config.toml
experts_per_token = 2
moe_layers = [0, 1, 2, 3, 4, 5, 6, 7, 8, 9, 10, 11]
router_score = "softmax"
attn_scale = 0.0884
init_std_qkv = 0.0182
weight_decay = 0.31
schedule = "wsd"
decay_fraction = 0.635
Below are experts of layer 7 (counted from 0) of a mixture-of-experts language model. Rows are named router (the router's row for the expert) and show model dimensions 384-511. Each number is 50 + 12 x the weight over its row's rms, rounded and kept within 0 to 99.
After each expert's rows: "comes after" lists some tokens at least twice as common just before its tokens as in all text; "raises" lists some tokens whose logits its average output raises strongly, later layers aside. This comes from a sample of Wikipedia text that the model never trained on. Tokens count by the router's weight.

# expert 17
router:56 65 51 64 51 48 51 57 57 39 54 64 52 32 36 55 37 28 33 34 60 51 47 35 35 72 41 41 47 44 40 32 47 23 24 59 64 35 57 66 52 34 56 59 46 46 59 54 35 39 62 65 64 57 21 54 30 48 54 53 68 49 41 38 65 46 53 50 63 41 36 66 61 31 55 75 55 52 32 45 49 55 51 33 55 47 60 40 48 56 47 42 38 25 44 39 29 55 59 33 57 64 75 60 68 42 49 63 52 34 74 32 56 53 62 64 43 53 58 22 55 60 61 39 47 77 54 38
comes after: "6", "3", "4", "9", "l", "5"
raises: " (", " ", ",", " by", " with", " and"

# expert 49
router:61 47 51 53 53 46 43 23 70 49 56 59 47 44 71 52 51 40 51 42 53 51 37 36 43 56 40 48 43 28 33 47 77 72 42 35 47 41 44 59 34 60 42 62 57 47 22 69 63 38 67 44 54 60 30 37 40 48 54 25 63 63 28 50 33 38 51 43 60 55 59 47 51 42 48 35 54 37 82 54 59 69 61 41 65 31 51 53 40 55 41 34 42 28 55 47 49 45 47 48 54 49 39 27 58 52 48 62 48 57 58 44 68 31 49 55 62 62 39 35 56 61 39 50 58 53 51 37
comes after: ".", ",", " .", ":", "(", "°"
raises: "0", "8", "7", "2", "1", "5"

# expert 47
router:53 65 45 43 31 49 55 58 58 52 38 52 48 40 47 71 43 55 31 50 54 65 63 50 59 62 72 54 39 49 59 35 33 50 54 37 48 40 35 44 27 62 72 42 53 56 45 44 56 38 32 37 49 38 48 39 65 46 37 46 39 69 52 40 50 53 41 34 70 52 47 61 76 63 35 37 49 27 27 46 69 66 62 44 71 43 59 32 37 43 34 48 56 56 46 43 34 23 67 53 44 61 53 38 39 55 37 48 33 48 56 46 42 29 61 53 62 65 71 61 29 46 60 51 19 52 65 69
comes after: " B", " A", " T", " H", " G", " R"
raises: ".", ",", " and", " ", " (", "'s"

# expert 22
router:61 32 60 50 57 30 53 58 66 37 52 33 58 52 65 40 46 58 42 36 37 43 25 44 44 45 62 38 53 67 49 46 53 41 45 57 50 57 45 58 48 44 50 36 50 65 67 48 32 66 56 28 32 46 61 63 43 53 55 62 39 62 57 62 68 66 43 23 36 36 52 48 60 58 51 77 34 65 60 52 55 45 57 53 30 65 40 45 65 28 50 57 64 50 56 42 37 61 58 62 38 57 66 47 49 61 61 23 37 59 43 41 58 68 54 57 66 41 37 59 45 31 38 35 53 60 61 59
comes after: " ", " Ch", " January", " October", " May", " September"
raises: "ower", "ap", "ew", "em", "ung", "ista"

# expert 16
router:37 62 66 40 51 53 36 46 56 59 51 57 65 66 31 61 49 46 35 64 48 44 43 57 61 70 77 46 42 35 37 31 47 35 59 51 59 41 55 56 40 31 63 37 50 69 53 65 54 47 54 62 61 60 34 43 43 50 39 29 38 57 47 66 39 58 55 37 34 58 49 39 37 28 36 53 36 52 63 52 44 57 35 33 39 75 59 59 41 68 43 28 53 31 48 38 54 61 55 57 57 63 57 46 56 53 58 48 34 51 28 43 45 36 52 65 37 65 40 66 40 52 44 55 24 48 59 40
comes after: ".", ".\n\n", ",", " and", "==\n", " that"
raises: " the", " his", " this", " their", " a"

# expert 28
router:56 60 54 69 39 31 61 43 54 67 58 66 53 41 61 58 59 38 41 37 56 57 51 67 30 69 50 76 47 59 39 58 26 69 41 47 59 69 51 59 44 58 64 40 24 49 63 63 37 39 54 45 58 48 46 45 43 39 49 47 41 49 44 40 60 53 52 56 68 56 44 55 68 46 41 49 65 35 51 59 70 64 51 46 66 30 52 54 48 16 37 67 43 38 53 40 44 36 50 63 59 51 49 67 28 56 49 60 56 54 43 49 48 44 43 42 50 46 56 44 42 40 63 38 33 49 59 63
comes after: " M", " K", " Z", " N", "M", " G"
raises: "1", ",", " (", "2", "-", "/"

# expert 54
router:30 61 46 58 64 61 60 40 40 67 31 39 61 41 59 67 49 66 58 43 61 52 49 38 42 41 51 39 46 39 26 52 62 41 43 59 58 54 32 65 62 46 35 55 70 48 51 67 55 31 61 32 59 69 43 73 37 46 75 34 52 35 28 67 62 36 59 42 27 43 58 42 41 44 35 56 29 54 45 41 30 49 53 38 40 43 69 52 53 30 44 45 45 43 77 55 50 33 24 47 43 57 45 59 69 48 58 43 64 44 45 41 69 45 48 69 22 67 50 53 51 68 52 50 58 50 40 50
comes after: " ", "1", "y", " Ryan", "i", "ie"
raises: ",", ".\n\n", " and"

# expert 51
router:31 68 65 60 44 68 51 39 51 45 39 63 52 34 70 59 48 53 59 35 37 37 56 66 25 53 48 43 52 29 43 53 37 53 50 60 57 55 39 69 58 44 27 53 30 75 45 61 37 29 64 31 54 45 46 64 53 44 71 44 58 47 65 72 47 69 52 40 61 46 43 37 35 52 36 44 63 37 64 29 52 46 41 33 51 19 59 71 52 37 31 51 57 26 71 56 67 35 51 59 60 51 35 30 74 52 39 56 61 67 60 43 61 62 35 52 23 77 55 21 60 66 66 45 62 56 35 64
comes after: "1", "2", " +", "-", " World", " New"
raises: ",", " (", ".\n\n", "1", "2", " or"

# expert 31
router:45 57 41 65 45 55 62 41 48 43 54 76 52 38 46 60 42 56 39 31 55 38 36 27 44 65 51 39 69 55 74 42 35 58 32 50 58 33 40 61 51 48 59 63 49 53 28 85 39 43 55 53 61 56 45 87 36 49 58 35 39 22 50 57 71 50 48 60 48 56 50 34 46 83 47 53 50 52 74 38 44 44 68 55 46 63 57 52 62 52 44 56 40 34 58 34 36 69 43 51 37 47 69 33 53 48 59 65 43 52 79 50 55 47 43 65 60 54 72 56 36 61 50 52 58 62 44 31
comes after: "9", "0", "8", " in", " this", " the"
raises: ".", "ent", " further", " in", " on"

# expert 15
router:60 38 42 53 56 69 76 24 52 59 36 70 41 44 48 79 57 39 32 37 56 59 69 67 65 47 31 55 60 39 28 54 72 65 50 58 48 39 40 45 54 54 30 67 63 39 51 50 61 29 65 48 44 57 52 51 51 47 57 44 57 35 37 58 48 25 68 35 67 51 23 34 49 32 37 49 59 38 35 51 41 66 40 55 61 46 49 45 70 56 36 49 44 35 58 61 69 44 47 43 36 67 32 55 72 47 65 39 47 49 65 26 62 34 40 54 51 54 43 38 40 76 52 61 48 84 38 39
comes after: "0", "5", "1", "2", "6", "8"
raises: " and", ",", "–", " ("

# expert 14
router:53 46 49 59 54 70 55 38 60 57 43 38 46 44 72 56 38 41 50 66 66 53 55 40 45 57 41 56 65 29 65 60 34 45 46 50 73 57 60 51 49 39 49 67 56 43 45 34 79 42 58 42 65 51 26 22 59 50 47 47 61 31 38 52 36 45 51 66 35 60 54 32 61 60 52 43 66 34 54 56 55 38 64 50 76 51 60 68 46 43 56 32 41 62 55 39 43 63 36 53 60 49 65 61 60 64 56 56 49 58 64 63 25 39 39 50 55 31 25 55 49 36 56 43 15 48 32 32
comes after: "5", "0", "4", "3", "2", " two"
raises: " (", ",", ".", " in", " and", " of"

# expert 21
router:44 31 44 23 52 70 55 47 61 64 50 37 48 43 34 29 28 60 48 63 39 62 75 68 67 31 43 60 64 61 60 54 63 61 45 49 45 49 55 43 52 63 39 41 73 59 61 48 61 58 46 31 58 58 74 61 42 36 62 57 62 28 37 65 46 62 54 46 41 53 50 35 38 56 32 66 55 30 59 63 46 54 60 49 37 52 56 51 74 59 51 56 71 55 52 62 68 59 28 33 63 52 54 45 63 52 59 40 56 61 46 58 49 40 57 36 46 44 64 50 41 39 59 53 58 32 43 55
comes after: " the", " a", "'s", " his", " on", " The"
raises: ",", ".", " in", " and", " on", ".\n\n"

# expert 44
router:43 48 36 54 58 56 70 39 71 63 31 46 58 34 40 67 47 44 54 39 45 42 44 61 47 55 50 39 46 50 36 55 68 61 58 50 57 51 30 69 62 53 31 73 60 59 45 61 50 49 52 34 62 56 54 63 23 33 66 54 56 42 46 56 38 42 66 32 59 48 38 52 54 66 55 44 59 56 36 47 50 44 68 46 50 34 54 59 54 44 55 48 52 40 52 45 53 53 63 47 31 40 51 68 51 51 76 44 48 27 49 47 58 39 30 44 57 65 45 63 49 83 62 66 68 58 67 53
comes after: "2", "1", "0", "9", "3", "4"
raises: "ially", "omen", "iate"

# expert 32
router:45 46 48 60 47 40 33 80 56 57 56 51 60 60 56 66 61 34 34 30 41 59 41 33 34 62 47 76 37 54 52 40 35 65 49 38 60 51 58 55 54 55 71 46 52 50 37 41 48 54 43 59 51 51 43 30 43 52 39 54 56 66 52 25 66 39 55 53 61 53 39 45 72 49 58 46 57 59 31 72 72 65 46 51 68 32 87 58 32 37 34 34 30 57 35 28 34 38 67 71 41 49 59 73 28 64 50 75 28 46 40 55 32 38 62 42 49 35 47 52 50 29 46 48 38 35 76 38
comes after: " D", " C", " P", "C", " F", " S"
raises: ".", " and", "it", ",", "ire", "il"

# expert 19
router:39 51 40 54 51 58 76 40 68 45 42 49 48 52 30 63 48 45 45 49 41 24 61 61 41 61 49 40 40 33 23 34 61 52 55 49 63 50 40 63 58 56 49 54 47 59 40 44 55 54 56 52 58 61 52 52 44 47 57 55 54 56 49 30 34 48 47 33 67 45 41 44 54 43 40 44 39 51 44 45 64 61 78 45 47 51 60 61 53 54 46 35 45 47 46 37 31 41 66 48 17 45 37 63 49 51 61 33 38 14 38 35 63 39 30 26 42 59 71 69 44 77 47 51 78 48 61 54
comes after: " |", " in", " (", ",", " by", " of"
raises: "qu", "ious", "ishes", "ition", "inct", "iser"

# expert 42
router:40 59 33 54 27 46 62 51 56 40 39 38 39 44 68 57 65 61 53 95 34 61 42 51 36 44 24 63 54 38 60 42 59 37 33 65 58 32 31 56 55 40 47 37 51 59 75 70 81 77 75 67 56 33 50 66 25 44 45 49 70 38 56 51 57 45 70 62 48 71 61 55 49 47 56 58 70 38 57 47 46 44 52 41 54 50 58 40 65 55 76 65 47 35 45 65 57 54 32 56 60 39 64 49 42 58 44 43 35 52 39 61 59 65 48 53 59 40 52 43 42 55 65 37 62 40 58 33
comes after: " a", " the", " and", " of", " as", " an"
raises: " and", " of", ",", " in", " at", " for"

# expert 13
router:47 64 66 54 38 25 56 57 52 51 50 51 57 70 36 43 61 63 33 51 32 74 53 78 32 37 62 36 44 61 44 41 64 41 43 40 56 58 55 49 46 40 52 45 54 53 48 57 37 42 61 33 54 42 44 42 49 45 46 37 38 46 67 38 45 72 43 60 43 55 62 69 35 31 45 59 53 39 60 55 62 29 55 29 43 62 59 53 39 34 61 23 69 36 48 67 55 48 61 36 64 46 41 59 57 47 47 43 44 49 31 50 72 36 35 70 38 60 48 71 41 77 47 49 40 59 56 54
comes after: "\n", " |", "-", "|", " Kingdom", ")\n"
raises: " the", " ", " The", " top"